{"num_hidden_layers": 14, "hidden_act": "reglu", "batch_tokens": 32768, "max_seq_len": 1024}
Below are experts of layer 2 (counted from 0) of a mixture-of-experts language model. Rows are named router (the router's row for the expert) and show model dimensions 128-255. Each number is 128 + 24 x the weight over its row's rms, rounded and kept within 0 to 255.
After each expert's rows: "mostly gets" lists some tokens that are sent to it at least half of the time; "comes before" lists some tokens at least twice as common just after its tokens as in all text. This comes from a sample of Wikipedia text that the model never trained on. Tokens count by the router's weight.

# expert 12
router [139 174 167 149 139 100 124 147 138 116 159  97 143 105 167 108 112 127 155 135 136  99  89 135 156 138 118 125  80  87 128 154 135 103 103 116 130 111 114 166 181 191 137 128 108 171 145 104 100 150 151 127 143  47 165 128 143 146 173 122 141 108 108 163 154 108 150 179 108 128 130 112 141 101 132 109 129 161 154 127 111 131 167 112 177 121 139 172 159 134  96 104 142  98 146 157 126 112 103 156  97 145 162 109 136 135  98 125  98 128 141 108  95 129 169 111 110 166 120 129 135  95 105 102 115 135 145 104]
mostly gets: " member", " record", " head", " appear", " design", " creat"
comes before: "s", "ed", "ic", "y", "ing", "ation"

# expert 55
router [119 136 142 147 140  95 135 134 130 138 119 124 153 109 108  92 122 152 154 160 115  98 108 159 144 165 156 127 114  97 125 155 135 118 112 112  95 118 141 145 176 134 177 144 105 158 186 120 111 169 136 162 143  84 127 119  84 140 149 138 157 108 137 141 147  91 133 137 127 138 172 142 155 119 146 116 108 145 146 135 112 145 157 115 150 108 161 141 138 135 121  89 133 128 185 108 106 125 120 130 125 163 122 110 147 136 124 140 124 134  97 102  87 142 159 119 126 163 101 133 146 118 128 103 144 100 117 145]
mostly gets: " are", " building", " version", " Kingdom", "н", " is"
comes before: "\n", " of", " The", ":", "•", " It"

# expert 61
router [117 149 117 143 143 140  98 165 127 141 127 103 144 110 135 117  78 116 158 139 155 115 136  71 140 152 154 114  92 107 115 134 138 110 120 118 137  91 125 162 152 157 132 126 115 143 121 131 130 126 134 142  91 118 141 101 111 139 141 137 160 124 120 139 156  73 177 128 124 148 157 118 206 109 155  78 115 157 173 138 141 156 130 108 148 116 172 147 129  89 129 124 144 104 169  89  90 111  84 146 104 147 170 123 143 106 120 119 113 177  85 121  83 108 124  99 123 125  92 148 156 132 115 119 132  81 112  96]
mostly gets: " \"", "′", " Mc", "″", "°", " current"
comes before: "-", "|", "=", "N", "S", "W"

# expert 19
router [105 139 144 158 171 134 106 147 145 117 106  95 137  99 102  91 119 150 158 146 150  98 115 141 126 131 129 125 100 116 120 135 173 115  87  96 112 104 108 142 150 158 149 122 102 154 110  87 127 137 162 143 126 111 117 137 102 114 132 124 135  78 148 135 163 117 151 144 121 116 162 141 114 114 146 114 142 141 173 148 109 132 143 116 158 127 147 159 141 139 101  92 173 108 160 118 132  66 115 121  89 156 136 118 133 182  82 159 103 137 117 109 112 126 124 126 164 149 102 147 111 107 116  99 137 118 112 106]
mostly gets: " song", " said", " work", " band", " city", " station"
comes before: ".", " to", ",", " in", " of", " and"

# expert 26
router [116 137 148 180 131 110  86 131 128 121 113 142 129 100 131 115 117 138 140 145 153 113 109 143 144 153 131 101  97 105 134 146 161 110  76 105 128 107 141 123 161 173 150 134 105 156 112  85 108 156 120 126 111 120 162 109 119 111 164 152 164 133 149 134 138 122 139 146 104 139 140 114 144 118 194  91 111 110 162 143 106 158 160  77 147 105 151 127 147 122 116 126 160 104 146 132 116 110  69 140 115 126 139 114 146 145 103 162 121 134  95  92 110 147 117 112 165 132  99 161 131  97 122 120 115  96 166 129]
mostly gets: " se", " Ca", " Bo", " Pa", " Mi", " Lo"
comes before: "s", "t", "e", "d", "x", "st"

# expert 33
router [147 129 115 156 152 127 103 162 150 133 110 129 129  95 110 115  94  90 141 164  84 102 110 129 168 133 161 130  83 124 132 144 150 148 104 127 111 115 116 172 141 137 151 114 107 112 104 104  74 150 135 130 130 105 116  86 126 123 151 121 144 149 133 147 146 102 164 163 105 127 155 110 182 124 179  97  95 168 161 122 117 174 169 121 132 115 159 163 141 138 104  83 141 113 145 157 127 137 127 146 112 140 180 108 139 135  92 146 108 149  98  93 114 108 138  95 153 153 102 134 128  92  73  93 111 125 161 129]
mostly gets: " would", "I", "elected", " Richard", " You", "X"
comes before: "==", "A", "The", "S", "===", "In"

# expert 38
router [119 141 129 137 136 132 102 142 135 124 129  99 154  77 113 106 106 106 171 153 174  92 122 139 154 131 133 104  92 104 152 153 136 101  81 119 140 105  93 142 135 148 157 126 110 146 127 108 102 141 150 123  95 108 120 102 117 145 126 128 152  99 123 142 143 107 172 127  90  81 156 122 162 117 171  92  72 131 166 140 108 139 143 118 139 102 165 151 153 155 110 114 156 118 132 106  87 137 104 128 117 143 174 122 154 155  86 140 106 171 131  96  68 151 116  69 135 166 102 119 120  93 106 110  86 147 135 112]
mostly gets: " by", " under", " against", " through", " between", " about"
comes before: " the", " a", " \"", " S", " his", " The"

# expert 53
router [116 134 146 154 134  99 126 161 126 132 121 119 156  84 131  84 124 138 156 175 126  95 111 127 145 137 126 120  88 106 130 131 137 135 113 148 175 101 152 180 155 145 149 141  98 135 121 107 113 134 133 152  99  83 143  76 128 148 155 113 171  96 147 138 127 104 173 156 108 112 126 131 138  65 148  98  77 129 149 149 121 175 147 104 150 135 192 156 134 129 118  66 150 112 150 142 109 133 120 145  85 125 121 123 109 139  94 147 100 127 116 122  85 105 141 115 146 185  87 134 118 108  83 130  97 126 151 134]
mostly gets: ").", " New", " John", " ==", " Mc", " William"
comes before: "\n", " The", " He", " In", " It", " She"

# expert 37
router [125 144 163 162 129 132  96 148 126 136 145  73 136  91 143 104 116 124 114 140 130  75  81 129 165 151 157 125  92  97 135 145 138 127 129 139 139 109 148 197 163 126 139 138 119 131 150 105 116 143 127 144 103 121 125 102 113 144 127 131 125 105 126 123 136  72 161 138 124 125 155 122 150 144 147 125 100 145 150 179 135 155 158 124 153 118 155 118 144 126 115  85 186 113 145 133 126  93 114 102 111 158 160 110 138 132  83 125 127 147 118 114 144 119 144 148 124 151 108 139 140 118 127 108 124 143 130 110]
mostly gets: " building", "town", " Street", " station", " village", " River"
comes before: " of", ",", ".", "|", " and", " in"

# expert 13
router [113 131 156 163 187 108 104 114 118 125 118 117 138 112 117 118 128 123 117 136 112  90 104 112 136 147 124 131  88 101 107 137 144  95 138 102 121  82 162 156 127 164 161 130 122 144 106 119 130 147 125 139 126 100 140 133 157 133 155 126 151 130 132 109 141 101 163 129 126 139 161 127 131 116 145  65  71 164 173 161 103 177 137  65 160 125 130 133 144 124 107 104 159 119 135 142 101  70  92 127  77 144 149 105 134 128 102 157  94 153  91 116 101 114 119  97 136 138  90 144 135 100 117  95 117 127 181 111]
mostly gets: " and", " /", " |", " &", "=", " or"
comes before: " ", "\n", " 1", " 0", " 2", " 3"

# expert 6
router [116 134 143 156 117  99 101 166 129 133 119 112 148  93 106 106 111 129 136 140 123 134 116  99 149 124 143 141 129  81 128 170 161 121 106 126 135 105 156 170 127 146 168 158 105 157 133 109 115 123 144 121 108  84 128 138 111  97 151 144 179 129 104 140 165 113 161 149 102 145 125 130 154 115 134 113 112 181 180 134 113 164 145 135 160 141 158 139 145 129 110  88 158 104 131  95 104  99 103 132  69 151 149 114 128 155 104 132 114 166 105  87 111 133 132 105 170 161 104 177 133  87 119 125 105 136 147 123]
mostly gets: " San", " 2019", " 2017", " 2015", " 2024", " 2013"
comes before: " |", ",", "–20", ")", "–", ":"

# expert 1
router [133 162 154 170 149 134  98 155 138 154 127  60 136 145 137  87  90 126 132 134 144 111  78 134 138 147 140  84 135  98 117 150 156 114 138 154 120 119 137 149 139 121 127  92 122 187 155  89  82 131 144 135 126 120 137 118 146 127 159 121 128 137 130 153 158 105 143 136 117 108 185 106 181 105 136 100 137 140 165 146 111 129 186  92 122 117 139 157 191 127 128  99 156  99 138  91  99  96  91 129 108 166 139 108 147 159 110 119  93 172 126 104 109 106 150 125 106 139 113 141 114 103  90 127 122  98 134 108]
mostly gets: " East", " based", " research", " Col", "History", "udi"
comes before: "|", "ed", "er", "ing", "o", "ence"

# expert 62
router [126 135 145 150 126 130 116 156 152 135 123 115 122 112 138 105 132 145 166 175 174  89  99 124 145 143 136 137 113 100 135 162 139 134 126  79 142 127 130 159 166 139 155 107  93 151 152 120 101 165 149 135 105 102 150 115 126 103 150 129 151 136 196 154 149 120 157 134 121 135 128 146 145  79 184 118 102 152 146 182 130 143 134 127 150 129 169 114 164 131 127  74 137 114 139 118 126 143  99 138  66 133 142 117 110 144  85 155 117 147  73 126 120 134 123 117 131 152 129 145 128 126  80 106 126 150 113 104]
mostly gets: " Australia", " Russia", " German", " William", "han", " Bar"
comes before: "-", "\n", "|", "n", "The", " ("

# expert 46
router [141 128 121 149 133 108 115 154 132 129 149  97 142 111 126 116 125 109 126 144 112  97  98 117 127 135 137 133 102  89 101 166 166 117 125 135 125  95 126 143 155 171 152 113 110 142 149 117 110 150 137 152 129 116 160  89  93 127 125 115 131 117 105 146 159  86 132 142 139 136 163  84 137 131 149  99 105 136 156 157 136 110 149 127 147 133 148 165 159 134 132  97 162 122 158 122 117  97 111 161  93 142 143  91 119 161  94 120 110 145 120 106  81 138 152 112 140 168  77 138 102 145  97  60 129 135 114 122]
mostly gets: " music", " area", " organ", " Ka", " success", " Order"
comes before: " of", ":", ".", " in", "al", "′"

# expert 42
router [141 177 158 132 161 103  91 124 155 143 127  94 139 122 113 121 110 146 148 128 133  81  92 136 150 168 130 139 109  85 124 107 162 110 103  76 167 104 133 162 155 143 166 148 102 151 129 141 118 139 117 142 123 104 176 102 114 144 186 130 132 107 140 142 140 124 184 164 117 137 139 149 146 105 150 115 110 154 164 136 144 139 182 111 137 120 143 142 145 174 132  95 141  94 138 101 108 126  88 126 119 143 133 110 159 141 101 121 117 154 116 106 101 126 125 101 116 122  91 158 160  87 119 114 144 120 160 116]
mostly gets: " At", " Ri", "wi", " Bri", " Ju", "ni"
comes before: "s", "or", "el", "te", "dge", "li"

# expert 14
router [162 116 130 170 161 145  75 142 112 103 125 118 118 110 136 139 128 109 122 114 145  97  68 116 137 145 162 141  88 109 102 145 152 116 121  96 155  89 148 143 126 143 136 139 132 128 107 115 111 134 159 147 104 106 131 116  88 143 151 146 133 113 165 144 164 100 144 141 100 144 121 100 141 118 184  77 107 139 150 130 104 123 156 133 144  97 127 130 152 140 103 120 144 135 130  98 123  92 114 151 108 183 142 108 136 154 112 131  95 151 109  61 102 115 134 114 145 141  92 124 103 116 123  86 105 144 128  91]
mostly gets: " 14", " (1", " 0", " 10", "–2", " −"
comes before: " |", ".", "%", ";", ",", "–"

# expert 20
router [130 160 152 140 128 139 110 146 113 125 108 110 141 100 141 110 144 141 155 155 148 107  97 143 175 147 118  98 125  94 141 148 137 121 121  90 141 107 148 156 155 163 141 126 145 166 119  96  94 137 148 109 134 122 135 118 117 133 154 126 148  89 136 152 145  78 178 120 131 112 147 121 143 102 167 104  90 144 183 140 137 133 157  91 133  79 134 171 147 143 124 107 172  99 119 122 112 105  90 143  97 167 142 101 145 149  66 141 119 160 126  83 101 116 149 112 152 142 105 166 123 124  88 112 113 143 136 101]
mostly gets: " 2013", " century", " Ca", " 2012", " you", " War"
comes before: ",", ".", " |", ")", "–19", "),"

# expert 10
router [147 123 115 147 148 122  95 159 129 136 106 124 163  95  98 104 113 139 125 149 170 103  96 165 143 142 130 110  86 107 111 153 139 134 120  97 140  99 117 172 161 136 155 151 125 138 136 108 121 149 159 152 138 108 163  93 120 130 160 133 138  88 132 166 178 107 145 137 136 119 144 113 161 127 166 127 107 117 151 167 119 131 137 121 123 123 127 153 164 147 130 119 142 137 153 130  84 117  95 161 142 163 157 111 151 162  91 165  97 150 136  90 123 108 143 118 169 128  91 107 127 124 132  90 134 134 135 115]
mostly gets: " in", " be", " through", " did", " down", " on"
comes before: " the", " a", " 19", " to", " in", " by"